python train.py --positions="rope" --attn_scale=0.0884 --grad_clip=2.0
Below are experts of layer 3 (counted from 0) of a mixture-of-experts language model. Rows are named router (the router's row for the expert) and show model dimensions 0-255. Each number is 128 + 24 x the weight over its row's rms, rounded and kept within 0 to 255.
After each expert's rows: a language model's description of what the expert responds to. This comes from a sample of Wikipedia text that the model never trained on.

# expert 43
router [114 164 175 148 103  93  93  75 128 126 120 152  96 123 129 113 119  85 153 117 153 161 158 115 119 117 147 120 100 146 115 153 113 151 133 122 111 123 179 159 140 123 154 121 168 118 142 109 121 122 144 100 112 148 114 166 114 112 130 113 184 103 199 156 175  73 105  89 167 110 131 130 139 133 148  72  61 102 137 111 127 134 114 126 111 123 100 147 146 103  97  73 121 154 143 101 132  97 125 144 136  78 105 139 106 101 104 125 155 119 117 131 116 149 178 137 165  96  84 157  97 118 155  93 119 105 109  96 110 128 147 115 143 133 135 133  95 132 144 118 135 149 117 123 134 141  99 124 105  89 110 163 142 113 113 126 126 172 141 127 171 150 103 104 114 106 140 107 117 135 150  76 166 103 152 133 151 138 107 123 156  88 115 123 106 143 100 127 139 124 145 142 104 115 134 129 137 140 166 115  97 105 171 140 118  89 151 135 147  90 126 160 107 144 101  81 142 109 138 151 141 130 126 119 134 116 113 164 146 150 119 126  85 135 127 110 128 143  86 100 167 100 140 122 162 110 133  98 112 130 138 126 162 138 145 158]
Description: Line breaks. Line-break tokens ending sentences, titles, headings and list items, especially before a paragraph break or the next bullet.

# expert 29
router [130 136 141 122 107  87 122 122 132  79 114 167 146 144 131 150  89 128 127 143  70 106 125 139 136 154 131 140 108 150 141 117 101 133 145 158 106 126 146 120  71 143 100  91 155  94 100 137 169 164  96 126 160 121 120 128 114 162 165  73  99 101 138 131 136 101 145  85 107 147 137 159 151 169  86 120 145 122 153 110 125 139 135 121 124 108  83 151 141 148 167  85 137 127 155 142 142 152 119 113 129 116 103 132 139 128  98 155 161 138 131  93 132 153 149 101 100 101  79 106 136  62 119 142 130 149 158 100 104 154 128 111  98 112 112  92 142 145  99 130 138 148 123 184 116  99  82 104 139  78 109 117  75 149 141 105 138 166 161  83 144 186 148 127  93 148 136 113 135 128 101 135 108 110 109 126 119 147 106 124 139 168 124  98 106 155 112  85 116 154 116 113 107 151 175 129 122 145 170 144 158 112  88 157 149 125 119 165 123 133 111 159 120  87 102 121 140 105 131 156 120 168 115 155 110 138 130 130 171 163 109  97 120 141 139 118 120 141 144 111 121 146  90 140 121 135 129 124 148 120 143 129 121 131 144 175]
Description: Word-start fragments. Short word-initial pieces and particles, often before suffixes, such as up, out, re, un, st, block, check.

# expert 28
router [ 95 118 119 147 140 121 176  98 128 162 161 131 151 132 126 123 144 145 131 154 137 128 122 133 125 108 120 141 124 143 122 137 131 175 151 117 101 107 127 131 159  93 145 132 132  97 101 134 121 179  92 152 177 141 123 139 158 152 142 166 122 127 168 140 116  83  90 114 134 151 151 114 151 125 141 146  43 106 149 117 133 171 130 135 110 123 138 126 143 150 114 145 159  96 121 117 113 130 128 129 119 113 107 107  99 142  97 180 171 113  83 132 141 117 120  91 129 130 156 151 169 104 143 119  78 142 146 111  84 124 130 128 128 127 115 119 119 138 125 156 167 132 136 128 114 116 146  84 137 115 141 135 144 110 107 147 168 158 152  84 132 157  92 108 122 124  93 154 142 124 154 121 160 121 101 143  99 111  90 116 138  64 156 164  84 121 151 161 139 140 132 133 121 171 157 147 157 141 126  94 114 109 138 159 117 162  98 174 118  96 106 153 101 133 136  73 113  96 136 102  89 140 131 135 105 119 132 139 143 187 136 151 164 154 148 168 135 146 152 165 129  91 119 155 116 113 142 136 112  89 172 107 103 179 134 115]
Description: Pronouns and head nouns. Subject pronouns starting a sentence or clause (it, he, she, they, who) and head nouns after the/its, such as copy, income, family.

# expert 30
router [158 130 144 136 181 142 108 123 168 166 133 111 120 123 117 127 119 122 164 101 155 146 143 131  91 147  86 133 171 137  97 156 113 145 143 135 125  88 150 156 179  94 166 112 126  98 103 119 166  96 103 107 145 119  91 145 146 122 144 121 161 135 171  95 143 105 138 135 138 131 145 161 160 120 118 174  90 123  86 100 120 136 121 138 169 135 108 152 168 140 144 138 145 105 147  83 135  97 105 155 151 103  99 154 114 114  84  89 138  80 142 104 111 104 153 110 121 116  96 164 126 109 142 111 115 120 146 152 113 112 129 112 109 123  92 146 123  88 131 125 155 145 124 166 110 123 136 116 140 157 131 122 125 107 149 110 148 116 171 121 142 167 141  84 148 111  90 131 108  97 157 108 134 103 110 109 120 151 148 161 149 160 173 144 106 184 129 152 132 120 109  97 169  98 105 107 163 137 127 128 158 131 167 109 118 148  72 139 106 118 113 115  86 105 110 102 100 128 156 154 112  99 140 106 123  89  91 138 161 152 114  91 138  85 143 100  96 147 144 114 141 109 118 120 109 120 132 135 126  92 171 123 150  89 154 129]
Description: Range and slash punctuation. En dashes and slashes between numbers or names in scores, ranges and compounds, such as 0–0 and 76/40, plus possessives like his, 's.

# expert 26
router [110 161 105 123 110  75 110 125  83 145 131 122 105 116 157 103 115 117 157 133 163 151 123 106 135 127  80 111 132 163 138 145 121 132 128 152 129 154 144 135 139 129 117 122 128 108  87 112 110 154 129 150 127 143 115 148 118 127 130  98  92 118 143 156 103 138 116 142 159 174  94 116 125 108 162 148 122  57 132 134 107 127 105 162 158 138 130 149 111 161 152 132 141 145 147 130 123 124 104 162 117  58 121 167 158  82 119 145 146  40 124 148 124 162 146 112 101  99 134 152 127 131 137  91 124 176 160 126 115 154 103 138 130 155 165 142 130 110 171 160 134 135 106 131 138 149 129 156 145 154 129 138  86  82  77 115 136 121  78 145 143 112 120 136 158 124 146  82 135 173 135 160 166 119 108 116  75 129 114 119 140 136 106 172  89 124 147 107 103 106 133 115 100 127 111 105 140 154 151 127 140 103 140 161 152 113 123 132 131 142 117 143 128 125 126 122 119  99 161 147 111  80 111 183  97  82 127 133 173 147 171 134 122  63 112 143  86 130 113 127 175 125 124 142 129 107 141 145 126 135 152 126 125 119 138 160]
Description: Commas and clause punctuation. Commas, semicolons and closing-parenthesis commas ending list items or clauses: Green Township, ; Meanwhile, ; (train), ; Gypsy, to which.

# expert 44
router [185 126 112 140 120 105  87 151 146 119 109 122 149 106 136 120 149  94 176  93 135 129 124 143  92 122 120 120 177 142 132 130 111 120 135 134 148 114 122 158 126 122 150  86 138 119 140 131 134 143 120 112 109 153 131 135 128 115 113 130 204 103 125 185 171 108 104 106 106 118 111 111 163 120 113 139 103  97 153  80 103 144 141 128 134 121 115 119 140 152  83 115 118 124 103 136 215 154 155 150 187 134 115 168 116 115 110 131 152 110 114 117 114 177 152 113 109  97 130 171  80 144 141 131 111 137 148 118  81 130 122 107 129 129 179 130 130 122 197 144 135 125 127 128 135 139 129 158 142  94  60 134 159 145 139 100 160 151  98 136 135 149 104 138 123  97 143 135 127 149 139  93 153 151 142 148 108 120 118 120 119 125 168 118  97 142 132 161 103 140 141 171 132 168 118 132 149 174 145 134 109 107 145 133 121 104 125 123 169  53 158 101 137 112 116 153 104 119 111 140 149 101 110 171 132 117 124 143 154 125  99 121 100 133 107  74 124 123 144 125 149 115 116 150 117 143 126 117  97 106 148 110 169 165 160 139]
Description: Section headings and line breaks. Line breaks and == or === wiki heading markers starting or closing section titles: ===Singles===, ==History==, line before Population.

# expert 50
router [ 90  83 100 107 143  71 131 130  85 140 103 120 141  99 132 131  90 131 117 131 151  87  87 130 108 102 133 135 110 140 101 145 123 122 142 133  91 110 117 100 115  60 131 125 120 104 144 139 109 146 105  83 132 121  92 135 113 153 189 128 152 132 155 127 123 112 158  93 144 116 123 105 100 193 127 119 161 121 163 121 116 138 128 178 118  89 113 114 132  79  90 139 110 110 145 117 117 127 141 123 121 128 136 126 118 140  99 114 175 118 114 126 145 190 111 134 100 109 129 131 119 157 165 135 110  98 128 116 145 163 122 143  86 120 110 119 113  78 128 174 146 110 125 115  89 162 147 171  98 125 122 136 135 130  94 113 156 140 147 138 147 124 140 140 128 114 109 128 147 149 148 126 170 140 173 115 106 150  88  73 143 155 145 107  89 150 122 153 116 131 120 138 153 106 129  91 131 158 137 149 120 139 158 137 112 145 107 136 102 163 101 105 104 137 147 144 109 136 136 106 132  91 133 100  66  93 123 168 146 117 149 115 150  91 130 145 163 130 152 117 146 136 101 156  86 135 123 193 142 138 102 100 171 106 144 153]
Description: Place names and name endings. Place, nationality and given names plus name-ending pieces: York after New, London, California, Spanish, Netherlands, Schleswig-Holstein, Guinea.

# expert 48
router [126  88 119 112 139  80 159 109 143 115 120 152 129 150 190 116  85 133 111 109 109  89 145 137 121 117 139 142 180 153 135 137 139 173 123 130  74 106 115 162 123 110 118 122 103 121 144 179 128 172  97  99 140 109 103 138 126 156 153 144 115 106 131 144 126 152 153  70 175 128 119 123 129 151 105 133 152  93 161  92 152 145 116  90 146 116 124 128 107 152 140 154 155 100 112  86 146 130 144 115 114 136 101 158 110 146 127 146 146  88  95  90 121 131 155 117 103 134 140 144 129 143 144 156 123 109 179  96  99 143 119 144 117 144  75 124 138 103 155 139 149 128 131 149 120 144 145 130 146 125 111 171  94 103 124  90 149 172 155 170 150 154 114 123 128 170 141 132 150 120 100 124 126 127 158 123  63 148 112 100 151 101 120 166 105 143 108 137 126 107 144 128 125  85 122 158 127 117 141 164 183 136 190 130 102 134  90 146 103 163 108 137 120 133  98 177 112 160 118 119 124 162 114 104  85 137 143 167 151 149 137 135 135 149 145 145 131 105 157  79 140 102 106 149 140 132 146 120 110 112 145 148 156 102 159 153]
Description: Infobox field labels. Labels and headings in infoboxes, credits and list entries, often before a colon, such as Born, Produced, Starring, Length, cover.

# expert 32
router [130 114 105  96 126 125 133 141 131 105 184 144 140 117 118 134 127 146 141 151 127 113 157 139 137  81 138 152 118 166 167 115 108 126 143 117 108  94 115 192 143 102 141  89 151 131 152 122 153 158 156 119 126 112  96 134 159 138 120 105 122 132 150 116 121 137 150 115 167 151 146 130 165 111 137 123  89 108 137 116  86 131 126 100 123 104 141 150  72 118 103 115 148 146 132 124 158 108 144 105 151 134 106 133 168 105 123 157 165 127 123 132 119 100 142 116 121 109 110 167 121 113 125 117 107 132 145 122 141 116 113 139 154 165 184 101 104  71 127 126 167 157  79 162 120 174 103 114  91 107 117 115 152  93 150 111 139 148 129  89 119 130 127  79 150 123 143 128 136 146 150 124 181 148  82 108 141 103  79 120 151 113 126 107 135 111 138 113 178 157  99 182 178 116 116 146 181 128 170 121 142 193 150 136 131 109  87 139 123 117 156 119 145  88 116 153 123 102 137 178 132 121  98 131 140  85 114 157 151 129 139 106 126 146 124 156  92 128 108 143 150 133 106 127 197  95 149 166  95 141 131 121 125 116 112 122]
Description: Prepositions opening phrases. Prepositions opening place, time or purpose phrases: in, on, for, at, from, during, after; University of Illinois at Urbana, voyage from.

# expert 9
router [134 132 161 130 112 115 134 155 123 166 155 125  97 108 107 151  99 151 113 158 119 127 126  97 141 114 109 149 160 132 149 121 173 107 150 160  86 136 139 166 132 164 119 153 160  98 122 131 113  77 128 113 123 169 173  97 144 158 136 143 148 112 120 149 109 120 148 145 120 109 107 108 105 169 156 104 125 113 121 122 124 123 102 131 127 109 147 139 124 134 155 107 154 122 112 107 135 158 106 116 119 118 132 117 120 141 150 164 139  96  98 142 159 164 144 145  74 138 116 100 144 127 134 135  97 185 143 152  89 147 127  96 169 159 121 106 105 105 141 121 159 188 122 130 139 119 206 136 128 130 152 116 160 106 116  87 139 137 155  98 152 165 105 102 123 108  93 144 142 121 161 105 170 115  80 118 145 131 119  74 172 164 121  63 125 118 129 148 109 134 131 137  71 159 168 145 129 189 150  86 114  94 108 144 102 156 155 118 103 100 104 128 137 158 127 118 127 102 153 132 132 143 136  78 114 130 109 139 149 135 129 140 141  86 150 139 142 137 148 158 128 130 177 151 106 108 122 109 112 125 163 133 134 136 126 170]
Description: Closing parentheses, pronouns. Closing parentheses and opening quotation marks at paragraph starts, plus subject pronouns and also mid-sentence, e.g. California), "I am, it stops.

# expert 42
router [100 132 161  90 134 142 104 136 107 136 150 145 112  88 125 121 102 149 138 114 134 117 133 120 120  63 139 141  96  99 100 142 154 116 153 152 142 168 132 122 131 101 106 117 109 110 128 140 189 115 150 111 140 146 141  83 129 164 142 124 149 145 172 142 143 111  91  83 174 182 143 124 128 156 118 114  80 100 116 124  65 131 127 118 140 157 139 151 121 156 123 140 138 153 121 141 111  97  96 131 126 139 106 126 192  86 121 138 109 116 109 123 165 184 173  80 142 102 118 134 134 123 139 130 119 115 149  92 127 160  99 152 112  97 116 112 100  94 100 183 108 166 147 146 138 143 146 118  90 168 124 119 118 115 158 101 154 138 127 126 163 136 124  89 103  97 139 139 115 162 184 128 180 139 116 114  95 120 128  91 150 138 150 117 142 176 127 101 136 171 151 138 107 120 131 111 130 152 135 121 142 127 166 153 134 116 161 153 166 107  81 127  97 146 128 131 129 123 144 122 104  85 138 145 136 119 146 128 144 106  94 122 118 150 117 113 132 130  83 161 152  79 164 139  87 106 157 111 126 116 125 121 136 152 112 136]
Description: Year numbers. Four-digit years and year-like pieces, often in parentheses after titles or in date ranges, such as (1957), 2015, 2020–present.

# expert 31
router [103 134 106  81 161  93 167 169 142 134 115 122 145 115 113 123  97 139 141 125  85 106 180 147 135 113 104 167 145 149 125 131  83 134 125 146 121 168 164 129 153  76  87 115  92  99 136  99 133 124  97 132 105 120 107 125 146 149 166 174 143 146 117 156 105  96 122 137 126 155  99  98 142  86 120 143 105  90 119 108 107 129 147 110 165 114 139 149 147 157 100 120 120 152 132 120  99 122 117 132 136  77 120 114 177  68 147  91 136 127 123 136 156 142 141 139 124 116 102 150 117  94 105 112 138 127 148 103 118 122 151 126 121 127 125 113 126 107 130 146 142 144 125 161  97  85 145 120 135 131 134 115 131 129 148 110 144 172  92 114 144 178 142 127  96 110 131 117 164 116 144 111 120 130 101  55  93 163 150 130 174 126 186 158  79 138 112 115 117 170 123 109 175 146 128 163 160 130 146 151 110 122 120 145 102 126 100  85 144 125 133 133 117 144 141 111  99 137 128 124  96  64 111 103 134 133 141 149 141 124 107 125 132 139 145 111 112 160 108 146 160  87 166 143 152 106 148 160 101 128 200 122 143 118 112 140]
Description: Periods and heading marks. Sentence-ending periods, decimal and list-number dots, and the closing == or === of section headings.

# expert 61
router [124 126 127 130 132 131 120 157 126 118 145 145 142 115 150 107 156 155 136 160 123 117  95 117 151 137 163 171  88 145  91 145 113 136 145 131 132 140 130 159 147 145 134 145 115 112 114 120 140 151 145 105 147 150 136  74 130 131 156 112 161 121 103 107 152 119 131  90 165 138  75 122 139 140 135 113 133 128 138 107 121 161 107 113 110  91 124 128  93 136 135 106 151 140 138 122 126  89 101  55 104 104 117 137 117 134 109  88 170 118 126  79 100 137 174 194  75  89 112 193 109 142  85 135 128 110 193 135 132  89 113 189 147 113 166 123 117  75 123 125 147 140 150 115 155 133  98  80 131 128 142 166 119 123 130  95 142 167  91  71 124 166 112 129 138 107 160 138 114  88 142 107 152 150 110  92 137 114 112 126 131 153 100 109 128 128 139 143 153 106  98 116 113 129 116 170 135 151 153 146 102 116 147 132 154 143 170 140 114 116 126 129 134 132 103  98 139 111 141 158 143 156 118  98  87 138 116 137 128 155 131 100  93 124  83 125  71 141 123 134 110 107 135 168 137 108 128  87 143  90 119 131 138 113 133  95]
Description: Verbs in narrative prose. Main and auxiliary verbs and linking words in narrative and descriptive sentences, such as sees, describes, would, released, However.

# expert 33
router [119 129 188 154 119 111 106  78 124 104 145 122  81 132 116 114 129  81 153 115 173 141 120 112  91  98 139 166 113 120  98 152 115 144 113 112 113 128 138 139 106 121 143 122 144  88 158 132 119 157 139 109 133 139 158 116 119 128 140 114 150 125 163 156 142  56 116 113 172  97 118 141 174 116 140 127  74 108 136 129 119  89 103 119 150  82 120 158 126 122 107 129 116 144 187 105 136 111 140 140 189 100 128 155 111 129  97 164 174 112 128 113 112 182 166 127 106 135  87 158 114 130 137 142 116 129 136 100 116 132 140  89 145 166 114 137  76 134  98 104 133 173  88 127 103 138 107 122 142 136 109 106 114  78 121 116 145 147 142 138 155 108 127 101  88  83 160  94 101 170 150  96 138 111  98 142 132 126  94 121 149  94 110 136 138 131 126 135 102 112  84  86  99 130 148 152 182 118 172 112 118 105 148 130 126 101 140 134 146 112 115 147  91 144 101 132 140 110 148 127 165  99 124 128 151 122 124 149 182 121 121 136 110 143 115 143 142 109  87 140 156 132 153 165 154 157 125 115 133 121 113 121 144 148 142 163]
Description: Line breaks. Line breaks, often indented, ending list items, infobox fields, table rows or headings, e.g. after cast entries, career years, ==See also==.

# expert 45
router [148 126 139 139 137 104 141 125 112 168  95 105 114 109 197  79 129 104 106 106 177 129 153 130 128  93 118 109 139 164 143 134  99 108 147 137 133 115 156 133 138 112 129  74 155  92 112 100 106 115 123  92 100 156 108 149 130 119 145 125 142 134 153 156 153 117 121 111 136 160 115 127 109 103 154  94 143 121 156  99 117 114 122 141 144 154 179 176 121 163  54  98 120 167 178 103 117 140 119 117 121 109 106 131 149 112  98  91 136  94 120 103  97 131 154 113  81  90 148 146 106  75  99  64  78 135 144  78 107 143  76 129 147 142 130 129 126 117 134  95 146 131 136 114 137 152 139 132 104 116 126 119 105  88  89 117 116 113 130 134 129 103  92 138 141 142 159 100 138 126 113 106 179  99 108 111 134 143 135 138 137 121 162 114 121 111 139  91 121  86 153  94  99 112 129 143 143 119 118 117 115 111 157 161 126  98 135 157 129 126 111 111 103 101 136 126 111 148 108 150 150  50  81 119 108 133 140 133 175 166 131 145 125 136 106 108 128 164 118 131 125 134 145 135 111 108 139 112 119 118  75 138 145 133 140 158]
Description: Coordinators and comparison as. And, commas and or joining list items or clauses, plus as after appears, described, such, e.g. such as, 450 and 800.

# expert 37
router [116 163 138 121 151 131 131 146  96 157 141 162 120  98 120 118  80 149 108  79 137 132 131 165 142 130 116 117 133 118 111 119 106 134 187 130 118 134  86 127 171  76 150 108 108 106  96 134 138 129 134 128 154 121 147 119 112 125 124 131 124 140 176 120 146 110 137  91 136 139 146 138 132 146 119 132 120 122 156 131  70 155 126 111 106 142 136 148 145 137 103 138 135 129 146 114 155 136 158 102 101 113 139  83 151 143  65 141 163 124 146 113 136 194 129 171  91  96  97 113 120  84 135  93  89 110 150 145 103 175 129 123 151 170 121 115 107 122 105 133 129 188 159 113  84 108 128 148 134 171 130 128 147 126 128 118 176 144 150  91 175 153 103  88 123 145 132 136 102 157 115 131 170  95 146  73  94 141 112 122 149 145 138  94  98 173 113 130 150 138 131 132 110 112 127 155 133 129 131 148 162 145 124 132  97 127 112 141 139  82 101 130 117 135 117 162  86 106 120 118 110  94 109 124  80 133 167 101 140 108 128 117  88  86 105 133 132 175 114 147 177 121 122 158 101  94 145 103 108 117 124 107 162 126 105 152]
Description: Single digits in numbers. Individual digits and short digit groups inside long numbers, decimals, coordinates, statistics lists and table cells, such as 5,56-3 and .46-3.

# expert 59
router [146 129 141 123  92  91 168  89 103 125 150 140 129 148 164 136 101 103 142 132 146 111 105 116  90 117 127 143 152 146 128 135 157 172 109 181 119 170 128 148 109 126 121  85 115 146 113 132 180 145 115 125 136 143 107 112 117 151 138  85 132 124  67 167 123 116 141 110 104  73 121 108 157 137  83 157  99 142 167 107 150 168  81 148  93 116 120 132  87 113 134 135 111 122 132 140 129 118 104 110 133 118 140  95 130 133  80 126 124 101  69 109 122 106 151 121 116  99  93 117 174  79 120 103 111 112 148 107 149 146 142 141  95 106 117  67 100 113 135 151 137 126  99 151 104 125 113 123 108 156 129 168 134 121 128 129 129 118 127 110 131 152 116 110 113 107 110 160 107 129 101  98 125 105 109 122 198 141 119 137 109 130 135 127 106 157 146 102  99 126 119 132 126 145 167 124 109 122 124 152 159 106 144 142 114 118 149 113  99 114 126 110 175 116  77 119 193  74 123 145 124 112 128 118 101  74 119 173 114 133 111 146 146  95 102 130 134 106  88 159 153 107 139 146 162  99 141 159  96  84 131 128 162 128 127 153]
Description: Name-initial pieces. First pieces of personal and place names split into tokens, such as Har(ry), Mar, Al, San, Chi(șinău).

# expert 7
router [111 123 140 108 119 130 141 165 132 103 114 145 111 126 134 125  93 169 115 111 148 149 131 132 126 117 139 109 101  95 117 146 162 170 162 150 124 136 175 106 132 113 135 131 132 117 126 147 124 138 116 130 129 160 129 140 130 133 135 132 157 140 176 153 141 106 165 115 176 150 111 127 148 145 104 120 133 134 164 140 114 140 112 108 113 103 161 145 111 156  91 141  62 142 107  97 114 121 110 132 129 130 106 131 119 133 106 139 116 130  98  87 136 173 121 149  86 124 144 112 130  80 146 135  94 144 140 137 141 158 147 151 153 131  99 145 142 140 147 140 158 189 127 144 133 134 149 148  64  93 109 119  86 103 160  92 163 215 180 130 184 143 121  89 113 119 150 109 180 132 115 114 161 152 101 124 116 213 114 126 118 131 105 115 137 180  91 148 135 127 120 160 148 125 107 176 163 158 150 151 165 147 174 143 121 114 106 164 130 128 110 125 104 132 101 130 129 140 141 118 103  84 109 105 133 112 135 127 134 158 120 116 131 148 142 133 151 141 100 128 128 118 142 159  99 113 201 132 108 135 125 135 152 154 143 140]
Description: Numbers, infobox, table data. Year and number pieces, degree signs and table pipes in coordinates, population tables and infoboxes, plus infobox field words like birth, Died.

# expert 41
router [137 121 148 129 141 137 122 148 122 117 123 126 110 104  75  99 113  89 156 123  84 108 141 159 132 121 132 158 108 132 161 124 128 150 142 120 133  95  80 163 156 110 138 115 139 114 130  92 126 145 113 136 152 136 106  94 119 134 141 155 148 106 144 110 136 104 131 117 142 150 105 160 136 163  91 125 146  84 123 127  84 194 134 120 109 118 157 108  98 126 113 104 188 150 107 135 119  76 146 129 137  68 105 148 155 115 123 137 178  98 111  81 127 127 136 138 109 107 152 156 127 132 144 118 111  97 150 118 124 146  85  86 167 160 155 120 108 146 115  99 153 103  89 190 111 157 129 104 165 146 127 128 112  76 152 150 131 113 111 116 122 114 114 116  99  97 127 110 108 141 173 141 178 157  97 129  72 146  87 136 143 132 129 133 124 136 129 104 109 145 117 163 167 158 140 163 147 123 157 133 125 144 112 117 149 127 121 121  71  78 107 100 123 112 131  97 130 113 147 135 117 135 141 137 104 136 118 135 164 152 172  91 162 122  93 168  88 137  84 132 164 121 125 115 133 154 145 141  85 103 148 142 116 147 159 135]
Description: In and auxiliaries. The preposition in and auxiliary verbs had, has, have, were, are after commas, subjects or relative pronouns.

# expert 39
router [138 120 137 122 154 102  73 113 161 147 118 135  95  78 147  76 145 155 121 110 158 141 142 115 137 114  85 131 166 141 112 126 146 114 168 122  86 135 110 125 108 119 153 106 147 106  97 118 122 132 103  71  89 122  97 130 138 162 114 128 144 119 152 145 149 102 181  98 135 193 128 168 159 134 158 129 103 138 147 119 115 148 102 104 147 124  85 115 130 113 142 143 124  98 133 139 106 116 132 131 129 122  95 108 101 124 118 119 101 108 137 132 100 161 133 147 149  91 115 166 122 102 117 126 136 155 137 135 131 123 150  96 166 108 127 128 119 128 125 149 132 144 141 170 103  62 128 103 129 121  74 118 116 115 140 128 148  93 131 153 140 149  81 121 102 115 137 102 151 170 180 101 142 135  77  73 137 119 151 108 148 148 109 133 127 159 141  90 107 102  92 138 151 113 122 148 150 134 152 164 159  93 145 132 144 154  97 133 165 112 113 146 140 116 142 104 165 137 164 162 116  95 111 130 118 112 150 159 122 107 121 142 154 104 135 156 113 132 141 180 154 107 116 133 145 117 171 110  50  85 118 152 129 100 111 136]
Description: Determiners and opening quotes. The, possessive pronouns, 's and opening quotation marks before titles or nicknames, e.g. in the, his own, "In My Dreams".

# expert 58
router [138 130 146 117  79 119 104 102 114 133 118 122 128  79  85 101 113 129 127 111 117 118 119 116  78 117 136 161 126 139 108 122 114 166 117 129 111 115 139 112 135  93 114 123 138 131 115  95 130 153 136 119 156 139 120 149 137 124 146 123 107 133 110 144 144 126 128 109 137 120  99 114 108 132 120 133 111  97 194 112 117 105 122 143 109 120  79 165 113 133  90 174 140 116 138 136 128 100 133 136 149  98 151 123 137  63  99 130 146 119  92 118 152 136 121 115 122  95 147 123 159 104 124 119 114  87 137 107 133 128 152 142  64 146 116  97 113 117  86 138 144 101  79 113  85 130 138 146  54 152 106 160 155 114 105 130 156 121 103 117 145 106  80 101 115 104 122 136 135 135 164 105 127 114 102 123 126 154 113  67 142 122 153 135 122 157 134 112 113  96  93 107 132 135 107 148 130 113 131 134  68 163 177 158 125 158 172 130  82  98  80 133 111 140 142 160 146 113 157 137 115  82 128 110 105  75 133 176 129 113 130 113 132  46 125 135 112 137 106 132 172 108 131 136 128 110  91 136 102  87 175 118 144 104 134 161]
Description: Personal and place names. Full common first names, countries, cities and nationality words, such as John, James, London, American, Harvard, plus us in (usually.

# expert 52
router [149 119 139 109 117  75 131 111 131 131 142 132 128 107 117 117 120  99 133 118 127 141 140 112  89 162 134 130 129 161 121 113 170 151 132 141 133 140 150 132 149 145 158  67 126 149 134 143 200 113 119 120 164 107 116 181 142 165 149 117 139 136  86 183 128 103 104 109 133 106 117 130 102 124  97 101 129 128 157 116 133 129  93 138  94 112  61 161 117 124 135 112 145 141 163 147 130 171  98 104 170 110 130  96 129 140  97 147 132 128  65 115 122 106 164 121 162 133 134 119 188  86 110 108  98 102 129 108 140 127 135 145 130 101 115  59 123  91 121 124 109 102  84 137  89 108  91  78  98 117 140 150 129 120 117 137 143 143 128 172 136 131  66 114 148 113  99 161  89 111 130 113 135  99  91  94 159 176 135 123 109 118 161 123 131 138 119 128 143 160 128 104 142 134 165 146 107 128 104 139 134 113 138 145 161 138 156 142 139 103 114 133 116  95  58 138 163 118 139 159 130 133 125 137  83 106 143 137 156 147  97 116  94 135 105  94 124 115 124 159 158 106 120 148 149  99 125 143 117 109 120 106 142 102 149 137]
Description: Capital name beginnings. Single capital letters or short capitalized pieces starting names or foreign words, such as J, N, W in Wade, Div, plus It's inside quotes.

# expert 34
router [147 111 109 142 125 112 147 140 103 166 117 159 120 136 126 128 136  85 135 147 113  88 110 116 121  99  97 114 116 129 118 112 158 105 133 135  77 151 168 120 133 117 138 104  94 126 147 181 159 130 130 100  98 159 130 140 133 152 105 118 174 125 117 132 123 124 158  95 101 126 136 114 119 175 120 163 120 106 152 121  85 159 122 116 154 111 117 103  99  89 127  70 129 148 168 138 156 160 108 116 136 113  78 139 150 172 128 112 130 150 131 132  90 147 137 144 124 135 147 147 108 117 122 112 103 116 116 120  94 190 156 154 163 177 119 121 127 105 169 126 135 151 145 139 107 114 146 117  97 144 137 128 103  75 113 100 117 155 173 143 181 110 135 122 123 113 158 123 125 106 131 110 146 112 101 123 136 131 138 116 172 128 127 103 102 138 106 124 127 120 127 124 187 161 132 106 159  98 114 157  72 168 144 124 156  82 105  89  91 154 130 121 108 176 165 105 180  77  84 148 105 125 126 150 100 124  88 145 131 141 124 108 129 125 119 136 111 138 138 137 177 148 125 103 121 110  81 132 129 118 138  77 133 156 162 147]
Description: Word-final suffixes. Word-ending suffix pieces such as plural s, ing, ed, ers, ism, ly, often right before a comma or period, as in pubs, 1930s, wrecked.

# expert 2
router [127 160 152 156 103 148 151 146 149 159 133 133 130 100 124 121 167 131 138 117 150 129 162 136 118 121 112 134 125 128 133 145 121 131 139 169 122 118 116 140 140 144 109 130 163 118  97 151 129 139 128 117 145 141 163 135 148 151 136 142 135 116 141 108 123  92 126  86 168 163 113 112 130  94 127 140  76 112 150  98 128 133  86 144 178 141 154  96  90  96 153 144 174  83 111 116 139 158 140 145 173 110 140  88 108 103 134 166 138  92  93 119 145 129 140 114  64 148 124 110 144 157 125 127  94 110 131 128 149 165 135 122 130 131 120 120 122 128 114 130 135 151 140 160 114 107 165 105 130 119 104 175 146 102  87  79 130 117 140 124 153 135  56 108 111 108 100 125 154 105 117  98 148  97 107 132 130 120  96 106 117 127 158 127 116 147  56 126 144 109 107 141 174 119 149 151 121 130 133 148 150 132 134 122 140 111 100 160 121  92 103 168 156 145 123 148  97  49  92 123  99 102 141 157 113 140 118 123 147 141 120 140 147  95 116 156 185 125 130 143 136  64 166 150 148 133 136 119  90  97 118  85 115 184  88 135]
Description: Pronouns and topic nouns. Subject pronouns and the main nouns of a passage, often after the or his: he, she, it, album, song, recording, performance.

# expert 60
router [126 156 146 109 104  82 129 120 106 104 122 113 102 117 110 139  96 152 133 148 136  94 105 157  97 116 113 115 127 120 114 105  93 147 125 129 132 135 138 150  75 141 107 128 172 104 144 127 168 158 113 127 164 125 103  89 153 169 122  91 110 114 119 122 157 127 153 129 130 118 130 185 112 141  72 161 129 106 127 104  83 177 105 167 124 136  99 115 152 148  94 130 157 139 170 136 132 155  89  86 133 154 116  92 146 124 123 107 103 115  69 146 139 111 150 103  96 121 108 105 139 101 144 139 102 151 147 111 143  93 149 120  96 132 116 115  71  91  87 130 142  77 155 142 139  86 124  97  90 131 104 110  90 137 109  99 131 171 136 126 121 143 117  86 115 147 154 112  97 136 112  96 136  76 129  73 144 144 117 139 141 146 155 140 129 156  99 128 164 151 168 125 111 161 158 152 114 134 148 124 171 142 101 132 135 129 148 119 114 109 122 127 150 128  96 110 174 131 105 151 119 148 116 138  61 105 162 136 158 163 115  87 110 158 131 124 135 139 159 144 124 125 124 157 127 135 110 182 124 142 121 131 149 150 118 142]
Description: Word-initial fragments. Opening pieces of split words and names after a space, such as capt, gr, Trans, conv, sn, Sp.

# expert 15
router [138 147 122 129 101  61 153 108 170 105 141 135 113 106 160 143 124 154 130 112 118 122 113 137 169 149 125 109 128  90 146 146 164 133 121 132 138 103 137 134 124 128 167 153 115 104 132 169 128 136 139 106 140 172 126 105 107 121 167 178 123 127 139 115 123 123 173  96 126 133  84 118 126 144 105 161 138 156 161 115 135 145 124 102 118 144 146 152 142 165  94  86 102  90 126  93 129 100 126  95 135 116  82 151 117 141  93 155 142 108 144  99 154 138 140 154 147 108 141 110 136  77 118 105 165 136 155 128  92 138 107 116 119 121 125 153 119 146 106 130 173 153 144 144 136 101 195 162 109 142 114 165 126 131 147 113 132 176 116 168 121 132 117 130  87 133 128 133 169 118 124  97 128 141 133 117 132 161 101 157 125  82 121 136 103 135 107 141  62 123 169 134 139 109  97 143 148 175 164 171 142 148 147 149 132 132 136 142  97 123 109 117 139 112  93 150 163 159 124 146 137 136 100 128  89 127 133 167 152 209 146  78 113 142 151 135 158 139 115 144 153 122 144 144 120  94 169 160 124 117  97 108 149 131 183 135]
Description: Infobox and heading labels. Field labels and heading words in infoboxes, lists and See also sections, plus coordinate symbols, e.g. Location:, History of, °, ′.